Experts of a small language model.
Size: width 320, vocabulary 16384, 46.9M parameters.
Experts: 128 experts in each of 10 layers, 48 GELU neurons an expert, a softmax router.
Below are experts of layer 4 (counted from 0) of a mixture-of-experts language model. Rows are named down (a neuron's output weights, with its number) and show model dimensions 0-159. Each number is 128 + 24 x the weight over its row's rms, rounded and kept within 0 to 255. Numbers have three digits each.
Before each expert's rows: "raises" lists some tokens whose logits its average output raises strongly, later layers aside. This comes from a sample of Wikipedia text that the model never trained on.

# expert 43
raises: "(", "and ", "[", "represent", "of "
down0:127125132094144152133138129143146171162137192106125147156119089121109080138167132108131131114127124107094117125117109107127123096165139137113147154137121094101142152081130167087140120122130177116160137139120079150147105126131084155173153140106120125126138109115145157069134152145138114129166092123162088116109126109132128137079144163118124122115151136117058165101148156090131131126131121095130141097165110126162146103127113112127129084148139151156143165142131110123091155157115142
down1:127150125121150155132139100174141129127132109148132153160154125161134106128136144120156132146179097170157104129125112132138141118110098129153126108143147127112094119102109168093075124107127127130144152124125140163092152092155140166129140123132144132137107125145168127150081153118090083073144158136141126103104151146133109125128127151101121117139104172154134121153147176124103149132092172110118087110097071136094143130151173117086121122123136137115103147167131085150086092133105094
down2:136113154136151102146136145066138148110137120099161161143155094113083136157137120149140161119126102127163151043133079147117156103125128128149151148145134135124114128126095118120151146119137117096146147138129095154166136145123169080112085135123130065138099133121094158091116155146122123160115125114175122092103127131148122149109099108146145130141130140116143146087118134113154112102137131150147068090150094167110162097118141166120151121196130144168078171147112145105120120104105096
down3:102086123182111126142125127137130108094098118130104121124110141150091113167151111113189117105185123117138136159131135148114124102119136092137127114108149162070119115141126170172154086151108116119125141127140102119162122080141106144137176100102068179157110099138120146111114140086171153112181101153103140141146128135138123106122126099131140128136174121133128140157111087103110116103134130127067155181124133089150119112162150136140111156136132104162110165136151112145148096164158117
down4:149118130101151145167152154081115104130122109127104153120107154113119097110129156137160121111079091117135155106110167112150190145148152125118140142139107146101157147128121157081091108132129152173146123146138066147204137121163096115146108115136083108122104128093089110083134117118153110157142115111146119100087142144132123119117121137131122098114142139090096158159191129116153125077110146139116129103159132140120145105110114126133124112111128169173088156122142142146116140148128136
down5:147165128130134142160121109161142096157089150111112107122196152121122118123136176142145090153155113124184132101102111184127169136084112134152150129182143139127169118137135141127108131126092121136171137154141081144124113114139153106083145169142093154143074092103121129150087165135140142106101145111134139131098140190123142127126088149133111117171079143151131139096133119129126121141115140139139111156084108105122141147144161097097122132152169112147120123122128122139083106143138146
down6:144152173142123118147162110139077116137102086170195124135107122098129162109122115092107127153149149140148154078123120124128140119180144117111136074145109119124079097164156167100142110095114094092105147104132141134144148114121105129091145105114130142074087113176120118104120137123140113125131110167103128145145146140101086135108154065115160121132152105176104117136127125103152157134118149128072106115111175147107116134110140139123122181163105113091135154125112139126114144081141129
down7:109098137161114093125126107201128097147072149166163107138133128131117109150136100127138141061147083130142146125150072098103196151146151116121135109130100143147120135111149138149106083135102105138139122138134128111097134126109106133159130146119141094069147143123120130139149111128110100109137133146089161114155166135089112083096147132128140103090110134120185145105139137080081111131139132157134163128104114111123139101116136169157132144189124053169095108181135130131117115123147133
down8:133086145127139109097084141182169096119130153187163124128166164140157095122150142162143117147124094141194112092085113170134135122109110118121105150123132121114147108152112107151121110087124119113186137183159142110152135148136139113127102140139126137123120144147121142148154128109115171145081124098124127145093130155129103056129105170107111119163097138167161145154130076152125103126115149130156095142123137131175125147133147103146122111145128101125084175119214111119121122111098157
down9:098167145155135107132149054158134167141126123115126137091141111095121151165088151147092158135153119143160102125154150091121138124148105075101102104127113130148130115124079098111085137115115120196131116166122101115114181114121122154148148131168148117120145171135121124134084150092126112115139151127115140110094111124151121138136126128137115136154075148144170112132127136124135117146079161140157105135083076134133143152125133135142164153119074100072134127156126101117116110124140126
down10:125085140174142160074127128139132152137092134163152137104166135118146151124127113146121122146121102095211098140118148120134100085158124120117162139114106163127159163139135123114071112103128098093123108125123134131141147124126144101170120120120139157099109187141146195118159132156132113098091111128107140110151138121112119090125135159135149095128100117173162139157118102120129102151138082131134120138152171149152123134135156130123110118145125089145107128141156099113133126092127176
down11:149125146124159155116168117134118086142149085155152149095097116132162137096124121135146128157172116142157118045110112155117152125125145079151161128158129134116081111141110147081106120093143103087131144123118110134124113108170171155104121095119131127156099118129125146096120136113148111132121169126115116122107168132151085124131072106136142125149128152161132131164146144099134158131187150123109072093083139157121132132146150117157108157159154137129103156159095144176116136143126139
down12:116143153107166139116126122214088133124124105144141118090178109135152136107123125077173118149167088112160124141173147133146100119084124136112128142147114125147152084139115158123091111142121165103165157148151084123098150149136099199139107141124115110146075160125145150119112141158100102067117146174096156141135110168135110092138118152171116106121149155107163075146116141084112156127115132140125096109116120120134137078105143104116098124101135131143094125185150088117107125107122158

# expert 126
raises: "of ", "do", "on ", "with ", "(", "from "
down0:152146130147101108100107161172112122105122141147159142110108106103117166177132160162140139109097111145177123128144120101158115101152138109150165147110111152116142145134143169114092130179125100113116128127114079118147130093123143152068083084149083156122141146124094102140129088106146129140136139135117142139122149149163085150111104156112133170152125104157142121168156100095110156133155133108094135138091131139136124137099191140107148149125149152110122133138131135091164128131143141
down1:087114120153145124162136147128115107185116184105109065145140122125138139150114105140135128138159151121114105107088114115134157172106122127113160152103138101153136116121124061133126175153110132135155150125104078114089105134153141117126110113143127140145088129121120180151136137144057152147107093130155114145126070132113149134124132120154126136155081143132156099125122104157078125165113136120154140182127114109136166140061154104104146102113125075115152139129146146149126121155120115
down2:143140149143110160151163124081127105101126111088132123123078150080190090152136093136126121103097136162089107146084130096084109161117094120149116166100128127110120138149071111122102110119117145151120118098108105118157093141159132109137097084117131190133111088116153114093134117157114133140126145112140140149132097122106136159150150090110138122148125110114122108105157110126104158146120133145119100172129124122171115135144143133149130125091140153083102126142172171092123133137113128
down3:093119111123162106144110123143139158139164121113116152104072113123128128134126128161147133127103064137136134129097125099108191147146102071166137134137102097079151163087102131113102131132167126139155148128144132123149140159108148133132130158152093097124160149131107079125130141135131142124098143117111133141116104169115097128129116128115127146183102125129124135142143162126085126187154100121117089161133135108142183113132160123130158126127132161066125106121124128115140125097114120
down4:115169117126122104151134165129103143129139152129112151148125116120123093107138136113120185097089142082119139149136125130147132112103146147111115141114150128089143156067113123135123112135098138134146122124143108151159129109087062136123121152115112090127176137151106141139132090134115107146154107159129131171107128073147175087126116127132132119121117165131111123124104126141091111161098153154114107119106140086133110075163113092119163126129115131126163139088150128133113129117137154
down5:084114142119167078166135111144127145114122108135111102127127125120134153112137108140150145112111128109150101128141132125089159109116104150101105114112121115108161149119109137135133116145080132128125087076151143150117165147130107112142160143117115120088129166105108152154109147140147126110189098162119133106149151099108137110148175149146146108136108118142122142107093129139142132160129125121091121126148121115129128101114099142078171114110098101154170110121092162111108125108101114
down6:119134134147138149127094116114128099127164094111128113099155155099136126114118146104119075116112133127138124121109149072110116157147120068137093137193148139143134116106127173144116149171141119128081167145184155082134114150164110131136143103149123184132106123125111120197091120143153127082091126142089102138124153124119131107122144166124095135116141092124158160139116134150153128086118143139129132154131160135122112139131111112141092124121118139108108128159113104111173167153162135
down7:154146102129127090132148148141146121134103103138118080118132156123084155096138123189125157143106135119141120124129084113141154140142099095161155079111092103159111080089125131105099150131104122091134106143078129120145095097099108141172139134162155124116102105138076133129113116130134113153119130059139156113058146164163121129129103134125162152116152087164122152125159143119182143130157150119096130091142157116117130117091090123130155115137164156150140083114109088088076152104127139
down8:111088136117147108155167130153117124106109157138134173082143143154116116133174140157122132135133111164135160133136138157148137196142095139107115140131056112120120138142129137135123112072142141157136101110122150134123124094134178131120078133128111082116107142161164132098143132119138113101088157087141134141112109153090084154125102089123084128125128186127144092130148140116120178137133101116126137092146127108124135093150122156110098104117121133134170117147143117163129115168077153
down9:151144129133119159146136152133114119136038115127109109172168151124115123138106151170118087164074124122071109148156158155126150163128110149117139116112072118136115109129120094074153087098124129163162140140107123156154094165115145145101139113123163135165094116126119098112119138136137098117143125060151130127131107149130126128107134130119142084093135125145144150164147148120137158146156135150099084097154097130148114104160137117140157135127155121166131131125118155132110109100129128
down10:134114164127168135137124127126156110103099139175158132133150144155138107143133131130128122130140094129136119109123108161145158152151124103166106113136080105122137152120095143138080109083167172156130108124102116170177130139133136125135103092131150112128105128138116146113138170114142101098097129106121123093148132130160131147088148119105122101117148176097155131164125191092138134124121112112127091107108134161151164118132171136167114134126098087182157088143151117143094138120113145
down11:110102145138156107149142108141142071168136125175149119112156158129078143103114132171137115134179091120169167123128133112132167143128106152122152126182118104136144096145157083133157150111150149145128111104125140131126165129149151145144121111156126109095059140109109191119115109185119123125123103115127115141154121163096102098106130137131123139116069129109150135128098158141174125137123091135151165091146103091098135105066133126087106114124088110160144136115133112123127084087101107
down12:129126127122163133211148130097111130143123116117109127099113160136134108125140123118151081123104133083119085136123124101080136179114113117086144143123111123113157141098109127166102128116124149142116150104107103119124088164209124098125113131119146129131095116115134157111179104142129134132126138129124121154146118148066147113104132166152114110124137105103147115156135094156102094182147102108158110159176126122160124119111094106082123123123122108129102145139130156139127165135129130

# expert 123
raises: "chronology", "==", "\n\n", "|", "===", "of "
down0:115132048114121080162128088116109134158127112155117112112119119106137144104128154123137141127117139120078086133147169141149126106124155142114164152118158132135118150114134121130125137114162150084099119107104065117143087138163159169121168101118123143109109166095149134129145120162124103109120157139171171110100143155096123116094134145145123124110100102082114174124136118116169128164119107136129166130121129119126111115117134138116081150192133126112136118153121119138087106124168194
down1:074164113113138119153140118121137093078137083156104115106134130111145118120130100165123154147082161148131107130109124084115138161121115106150138136130102159123134174109146161117130126157147185088113138101157117126133143109160151115127150122077106127137136165168154142157129164197133129151103104117126113129136180114151130153164185153124130135139120165151158108140127107106168076108155161174105133081117118132086133104110136124124095119139146121111134116157136096154134140128131164
down2:101147153144131108136129156146099125143135121154079134190142147147132125119138093158141132095112108159137132136113126108046154129097098100129140130129118162114102117179133144136142129172094169119109143144134133107106174113189160078089140135121137096150131156134113140121139089147145138147101119116089111120187147112122107121152093121122148138114138156149175131146149114171096103111122161169108100159130199144111164121149123171114128099154155096116180094134115106185186127129141145
down3:122117124104146115168110121110150100178154166056161137122134167148132100134147167127115134134161163102114121133118125141165107098138112133105111130112117113209115130082103086171108145199069083146109129126089120129150141131150129151112098100123198132134116127166140108184129124069111107148122158088114090115056112119092135136089158094143119128116109130116114150147094145100151161134123114084115102106124122128129129145128151080169123119143139105125135106117171130138121132149151110
down4:132094111155099111158123129159101111129126128123127130126153160164137129102155192100104103132164146074126153097127134133143121106142124120122171134130127114143106137052115127139114150162086140113127122187107116102152163114109128152132160119131152141138138114166138110104156109114118094141143123107126111098116114104128135138096130102074128152117111148114091096148119106120119136169134104064109143096142083134126152132143150156080139121183159118121138164150125107144094117144130134
down5:116093125103181103153158101101113138127144102146075121127141124152103159120174121110159140130154106159154167136114098085116157135131123133141152132140103120099154145088124154148116143156119120134194095116150098117108131132114110122153149100138126127124121128102112126094086157129156093144122130108180095140133117100089163137140137134071152124123123153141118100155148105124154141117139128127133128138120027142077084118169116141101121137139096145157167161096104118140124141122131166
down6:158150158144124115114143126144121153071129130148158124126127126145137106148143126130159104142119093154156110142111101114101087144147144115151140135193153137096166167130121153080092117126132133107120064108174116138120111119100134069144107119169126125167124123106118116098128155124173100089098137131129145105165174129174124171153100154123138120122156157169131144142131174120185151129167127130126147122133109154122137103131110111140113142133086166134093130148152139102138125127110126
down7:142086129150158111136167123128120139069169164069158127089130147121109134122143170097118136156131134149161115133137117133160142121109138126075110139150152149119117128069143162128135109134125165164121155131123096155120140126140138130164098114066133166108184118127115181118124085077164135097125121153105107146148120118097120151122170107109160149107149142149148119114088162120150144118134129140144145146135128133151121080150147139098148143094124106114155180103143100123168111152090115
down8:153124152094113112114150138158105112112158109119112167125142130106121167115127098114174119156146139148199150094153104135122147107124098128129120150157111112111095120111148169136156139123153182133079093120105156128068168124196170071092152085084133136116162148135143124118108114112183152119121151151085136107134125115121088151131145121137181163101109171169169090123142142141157122081135143174093129102088157114140154081138121191109156130106131118118167131141150106149174074155092097
down9:160129145083126109139147183138154130120129132146127141123115135141118139114127089151124148120113117117167131085129105103078134105107155111176123183158091144128120094163123132119105140108161085161158149163070156121127149091179107101074113122124109089145177136146139107070104102146164115166150138124134114113128141122166129154143111121129168166108161151142180085085162103166101154121138093177141104111131148132123119130140105134124158112159092122131154092104122114156140139107128113
down10:130105090122140127170118106117126109130130163151152099135111135147124121068128105117131131103175180113109134141117139134179103145136173133126130134118126138127151111123120083148112140106155126117175151084141137132131127116136167156157106150071152163099124126127104123110129106116128108088096142117153138096123083145087116080106161159104108102114156078137068163118086148116156114118129158089135149094114184099180083180113137123133105148146078112098132147118146138157098113130096163
down11:119166128146096165104144112142141128150116111154134127109089103125138122097147134154163092107104141120131126100098134129118133147097119107154124091135156160105175138146118154065116125124175164076097123104168104129159123114156094147139133116172119096151133131123159106099135136177159130091119116196138139134167144104120124089106140158124171085140117101100141155120156136113114147125106092155112159120142162147110121102093111115138098100111131131137135123115135113125128117114156177
down12:151141147145114157098138168140110150129125104132116129153109143133114123168135134100158130131128156140103134120089159154119123122125156122132122110143155154113089102123156137073159148134166134141101153092127089099102102123131153165154102149114135087115145116102110141148127093146154148078177161117140131146169123117142105115116136150164136116110153113148124129115095123126122128120118127114147134130120176154134091151139129118156147118144135155098100131092112149131167152144136151

# expert 4
raises: "- ", "people", "other "
down0:132121140169145153080137144124134107123126106100133145105112067135109144111131131068141150076117143148133190130132145132139143107132124118132118121136091141132115120113150156110126135147137163153080116058097153132132151110152141089116112097103143121136137131173144140150165121085157142109126145128123140106136129096132126154135113122128172132097126130151140101160124157097149165053140132135106098110105152105152142080156143115151158099109115166105116120086142113120153118155117101
down1:103143155114123111139131152149107124096125168119102122139152133111102140092113098145125129135176144086122124138148106171077141152112124124124107145092147118153131108133120125136146112096133128105142130140089113110134128123155131146141125170112151147127150162086098175143105086113103131162136114114112098120101136150119109140152133129136095115107105131149159133144106086117184134165154113094142122121141121099124104162105134147186122088135119128137145152167120121150116117147114135
down2:184140136118137140174144120132096145126184159082126130127101171156090119160147116155129132128123121102128145100108109121103137156132127086085134128129127181193151119118115138124150133125114100103115110133091117097104151135154154071138098168172096099145116116122087123136123140104140087168062125106155108114117130115105106123151134132139172137122142192154152094118152092122164086095129130114091154123141119139171115090140116154128116040123152181113187144174116113126126160133105131
down3:130124130079119104137140165133113130136117098171112125114183132143105118126124049130114121147120159135113116101145139146118180139111119134124156118112153128154102106145117094114177118121106119132141123116124140139121160131108174126109134075141146164116102109137100146110178097085098157148133111097090156164111113128098134117120112114155178098119094188101132131120106083111113149170132118212140082106113141157133127114113123144144144177131129098123128097157117120137125089140094135
down4:127138124154090128135151140109119134140171148176133143112115118178146089115133108143123149109130144135132149128175164152084186108096145121163133100102161114137147138108114103138127097161135123125136186145098110115127110129147082155165109113109094124160077112145131092157133135086154121146095099118106125177137116186113112092124118151089152151129119117149152159158116099124094102113118126139102162198109128098105153138116127118151107133174103087098103071097115107139138160137129157
down5:084153084107124187147137136077162159123136117119115125133119150163128118095117112094145144131144176108098129150135128161134121144116122134123132158123166147144118101142115118151137145162137182135117151152134130120123117128187116129180112092116092123099096115132127126146130143130107116159161134104152158127096119105111147160108165139108103144136146109084162134137135132098110130124141132126166141149131139132087100154134109111137110101165168145085142114146113137160121157138119137
down6:130118118122128140161121142109108127121108126080144112126128141146134114161142165065105109097103095106164136152116143112125116140136183077106123137126113132165135128144086128098102129154116128115145131177124129142150160126152108156166119113167129080173062140168101132161220102071099109159124117125123110131134108134125140075114117110145142111156104119164113113155079134119079139148121126184084114088088120132146094130114114106149167112121158104144108087155131108171141118141161148
down7:135131144100112141120138112100132116089096116128172101125135129121084117110143132138158137134145120093186120089134116149118139123124124095117122151074161140153125133117135136127130112150109114129157109169102134097127120144101175124168101104129162140127129138122119141115112129153155143171086148139106138164117124147115133174109135180140132137149125177094163165154138139118124113115150118135130139141124148114082159146100134117174161096110117109095161164180164104115118108119151153
down8:112085112111140125145117119131136154103138121153106114188088117160132104153118144136124131149100133087137122096152151114124201111106134136111162159162182146155143148078101096158112112141166110127136120163167127118128109185134091144150162102171139135108069156122146108097180107083093121145090136120139129125171096123092122107133112167132114141125106106151119147177124092095107089157113152133145139132145141127138157133160123107143139131109133105133106166138162154148135110162131143
down9:178124148130116136144133139164136145099144094124166135121107136096122121139152118154087150148117136184161083135140093108108102141133100160127097108161103120088168132138138133196144117149183126098151126109127133155099121121130128111152113132095153169123130131134141092088107158148169127129086137169134167140190149135158113132132130157120129133153135094145096112159137166144118117113127123146100126118117109132122150110110123085138154169127102159128132114118219130100154109114102119
down10:149131114103105127127134120128095118141110131119169097196139123151115143137130140142135109150115149138104086106112097142099109126120098130129076123128149125077165150087139140151114137138164123124110109094154105117133102160087094079144133103137129160103163131118152134119084140189141173063111129142094134140166116112104116136127120166124131092135126081137139125128119141127160077099131165136136161145146141144094172138117109138102149111123136140135125160140155107129145135104169132
down11:136151145109118125164114105169101124112106105154155095123158160142124111134120105122114117129118110152171168131104102085119076144151124102109141138184121151177125121153119140125148142163125093100111115202123143137112158078112155087177085145151128118156115138129069146109133139105129065147087126106143137121129110129165120113113070115126159107165127126161105138125098142119111160122134081156075148117129136161135083148132130148137147113135127153149129092179151115153129097131123164
down12:177095147101090096148157173143137102147119110142191136099140172086129121132109131179056109123144106131129115113117122119127102092100166134087154133132140141111176124120116115097153146127158087137129119200112112125135124122122184189155115136134105119149089119122097119116140124079164101149118116114106122116110134141105136105123162130120078145118137194123134156149105126137151134112124105151103075092093079127133139160105125109088188141118116121121147101120137098111161124132135149

# expert 101
raises: "ically ", "ical ", "Total", "ograph", "ical", "ics"
down0:106144146123115137123117143129117088114138122127146151144125121163132131069158147143094141116136131150159104076118137092122158123187183110111173128142115181112154117131075141170138113136108180100150101137100106139079134110126119159126081091123088138159143084137144090085093127121167115095111145139130069133122114142142134124134115113053127112130126168120136180107148141123145185143105115140123131103118135163138127132158142154168148125122176107109073122121117104187126103108135118
down1:118173113144130117141161118154105140108121130175114087155143145107095136133139084168115138177133105159185132130198131143125146134101104126125122117115064127131157122164129131135126126126107143116107154129114134124120172095129116090128108155108123142116136111177140147121106112118117128103182128144088143125165107120127132080144131108141130138156118144123117162101142147143161156102134122142131180142103117152149117112136103131083109134129127123167123176134118135107150118151092149
down2:144103103136109158113158184096151135120164111153144110114112142127130111152149140118079106159117098160135146088079118116126148126132103128129115125134123181105097133095130132152079150078117093133154126179134117113119126078130136147125143115125128124119188123108099100154131148131081060163068149149091152174118145103163065170125131091116127125134162100135138165151123142104154145093102115119126138138169119114090128134106138129109085098128108111141142105144109137106138139162119150
down3:143134079139105090084138116134129142155135150149162095130141127115121090111130151138142170127192112125129145143129122121096141141058136090084127142121169101111182129162131146137166143120073125152165135140124132116116115126111142111092158156103160154130161117155134138124105096126108124165122154126114145128121114164151147135138108097142091130106129117103095106104135113097129127156120094121166167136124156126136069110089078137143123142122129107146123111149179079102128151083118133
down4:165159108159120100179117095135143161142165131138138129139119122133132120166118143121129154139149115147126132121090103177135128133119108117155090112122115090139139081137115109158110144131104147157118148088088140126148144098144164143164187122112145135126088120145135155112157149108112133133136121105097140101132142134119088133078136138120126175132161137109151108088119132110101106153099131125065130137123160107129109124087159111095131109114142146132159090150131103135130134137124104
down5:164124129132106121111161126124144164135137157124116129128084130144145121163109125124094156115151155138136121124151155106164162161118146104127190162125165152131149107100112126094121115122126081134128106145113151109134043095175123151127131144146111128150166105098115102158149131084122129126154103173135126115136181127137150111106126139117153094082107135169142127136136136136147165100136107155024144139114147121093111099158154112121182145132142127105168103144115090118114121153150139
down6:092131096126086108125158132115093139128116107136134181107125100144107154134136120101188132113154127129179121136107121086132136156148168132138119084142118128135133144119135150114126145152129135142164100116168098201147125183096108105110115144136114160150095122106130130103110155118131162157146108137142100116121124094203122138134106131112115110103152149160115164111114134112127107074120146073163143081130133086131126143121142114143115144129157143097106110116106138094132146107136121
down7:075098114090123149142127153100135116150188162168177108110158126138082118095099088088128122123171123139114147117140106140089125132191104168110144154113102098129138100125114152156084144127129133136111127100090162134082160116146139131158155145121118117169102130098168128147077150145143097117170102146124146107180130147152121158131163106106098142120143157150133135123132100147120110113124120147121150124134112123146098148100139049135136178133137150141172142127131130134107126126116127
down8:142167119140113102182185136132127110078123082146200107098139123146148101141133113143094111154132117129164132149124171145141127132113138154143167140098095140147113136106130135149108099113113147135110128143110090105120140087185088138140142122157149165180136120138152110128131154120167154090076121154095115089127169108095104091107093124119134146143158129118116144101121131119181094117088138135107151135131127100121119135124105135127085119113135103151129149123096132130152132157133167
down9:148136159114133157117096141104146127152191136120101136097146111158184109124131156154102093159119137184140119083106113162091154106130125089138108145146153127147109107134135127143112161122117114114112130136124122114110173116150172142115187109175141121113131126127090121133163101108114109155084136124142178109129113130168120178135164143095105139106181146151140109098120129153103102119096078155079108100113156118128107159134171138141127111131129080115148104149121120146142112143088107
down10:097174055120141127170139116115114101081143139122134118097124107093135119163115143212166137126132122170136104105110100109139137147161112148145099081135132095126159106150113107101122128113106121154093114120106152103178138152108125136139158137137152185099147158170114157146126105121086160123127121087094117114121120134152053125113138142114128173181142160124142132105132148105127123121113142129159157146136127112193138122121104104131109148127132181119122074146141141137152105110113116
down11:108155119141148140158146179132104139116120091132118134141137086143103122143102155151090116105110106073106180142123114119111152183153086118125137148125128123177117111144116127102120130095159126165115120123110156125207118119145136085080118144094141138107168120162128145132087129099099071153095132115099083174137158158101122171128161136165139136101130156105098137131141138093128094127150130137124104133122118107128107135135104124111102101119086133130137157135121161126086127164101117
down12:180088094085103150185138150094100181109144136112083172114099117149150136113137126162119123140109128112106098141168115151165122116146102128096133135134151132137106140109103146093134121081101119144135131174100145165130134146092137127103110073162142127164160110137113089149092135109110078132126099143152136149131160089104099135085134135125113140146122167134106150128101108125121169098177167175109142170125136108136138119135146104136078131090156108079102119172160130093145138125113141

# expert 105
raises: "term", "anning ", "rist"
down0:091128143083151102126111149139141146125129134131153123145130100151125170127143095146141122162122134129135158104091141101193156116173123129096129140113120116135155147091133153114115175117127113161141117056120116121125090180167142103138158107100128103125095132121177140102105133152094101128131167118150112137111106117128100129118155092105144115119112156137141148117111125108115144187077102144206115130138100193110142107097139114157116143160105127117162130092132137091149107119130140
down1:136172147088134115158115138145173147116163151104111093144146168117110107127162127135171141166142115080119106119116124103158128112158105129066133103105122116121139152106141153162126132111118095144156139109134101112055084141146097121128140120144130101104076142127102122153107167137080132143125143136167123149129107089124137156078153132150109105132103148039137103142110085129144097147157106121164119104162133179086124151134151130113111134110121117124203130098130163152067114155135183
down2:136119172110095088105092107120139130152118117157130138088149136159126156144131123146150142113125161150132135091077155101095126126156108111145133133133131154094156144092127111131144146114153125117111085093146141105111129104155086176134129170108143139183167118118099119153142135175128171122126130126122172114132121126125083116138165119167118140138172103126098067123155164134187121156135094167076126142128117113079119151106135136148138119133149102108158130054137121157151132190141159
down3:133177123147117140115126132126137110106115126115108119097134146122151192146140085128131136161161131127161142106177115098113142129158120127068110127164146127117134127105159130130128098098102092170125164120138124142119132101126104144184158165152084119113128126156094137116121185161123132102142128146130165138169164093108184154113112156112157135139123141131200096133105120101131129128140139068097095101105142167118109160134104096114161156108116086091086152168144123122097116140143116
down4:127133113147107130147126137129122118115115124121128127134122101115161115104133107135141158158129132067114120104151115126046146139098166157145129116113135148108137126144134078151176128111136131168189124152126143130115142136126118088117099181129096115110098114113123111117148124111158151186136117103131106118169126119139121138133152091123120059143148083090139133128132132125134155164154108117161089125141127145099100124083136139126121160130124113125131167100127133121140121114131143
down5:141102131069130137142115132141132132112149108159130139125115156106116181092170132117160109126123113164136155131087144120087091087136098126164109145111195129117126080133170116152148144133105119089133123132101099138074134145088155122131143114119131132138136165171124142133138132078131138132129165135138123109157107132112088135070149129142122155137167126156150108120170166126127131151137106146122170151155164123088090122175113116190097129141151126118114166148133103107155126143102116
down6:129157102120138135153130105114123099119141152105103096131146076107097149158147090131106097127137078099137138156157116128148083138132096137097122129095106132162135115127139152132108157126126146122119124083109142115140120133121147101065153140165090101117166134146154154173122168128122110108161132158127154155102114154143111115162116115100132106114134162130120137121123137126119129131109113118146090157107113153129130123108175153104137080104114160146153161189113187169107112078120122
down7:139152130113101086158112099081145128116118125151128101138133162152147117122117181170130185116069146107172109077130071085101128122107143167146138136111091142121160141136084123166121162147111124108179143132116146109105148125185142146156112160124112102112133147137117133144090140140110121162120132093125079140147145104128089115159125116154144142116136079112118127130173163123153111124119100143151095147096128129111104168131125114142133115116145102137093123093115124163127139105113127
down8:108102124129083150143143116124128142119149150155097142079107131136116170138117084130170115095156167105096208109136112153095151115177114091117131125117126160154097106078117108134119097148099152122134157114100141096111158123146112125164153115124137154136143138187127157143100129140096163095146107146147152086101115129130124107093123117148070098114155143172080077136143106127132117144138144129114155175154123115069103133129099167174115136121153103153112136116125133146145132139146119
down9:168136133124087165130079113068097124166102117168166122107154121124124100118149115138112132142129168108103091110113120093159173132166156109087088147108102140148110110118127096101128129154132099164123146129117135146145121090150111190102143121109099124107139152126107105124109114125120161162109108097131143133113098132154115163083141120128160116153146092109173116138180152109157124165164089145104112131174126158106091132099148146177151149146148095083135119119102120142150184161111133
down10:132154176109160112083144105161102128156133142120135128119146152182118118131113158032139114152124113099150107130103111103143151115108134126140111120122139116111124162108087152116093130192116113104113116134147107149128149162133093116140147116121118112146090145101161151100149121163108147152126105127124126113142117100100144139120111160135136147136096151093134138132126125165095132114127123128149114107159149107120148142137136111061167158111103080124124153146149166133160096132088086
down11:139136092156108140103129154131143141166149125099155145129109149133108129162165115134082116113099124160095147154141124117090100142115142169137135166090124153109097089139130118103182108145175158137143143119131122143144099095151109149076137133127152127112143099125162155130120154131138103115153135111126138153121161087110116099135123096116152115102119129126199124119135104123136170127065113115157134123144127094157086099102159124163120070137071119114138106166107151156114123135154125
down12:159102143172107133103169149127104162140137126139120147162100127120154106149124139129136087096101117131106158119144116130117143134096166157151113094099093134081105075140133105137157133160155141096102134122121132113140119135164099126096119119088126104134117109159127133093110091109177153144093137112103113129143157111112148113165143135139132099119078126142135128141111119138139113080120160122150148124141143079140156110141112167133126083125132165120101159111095145148161118129138152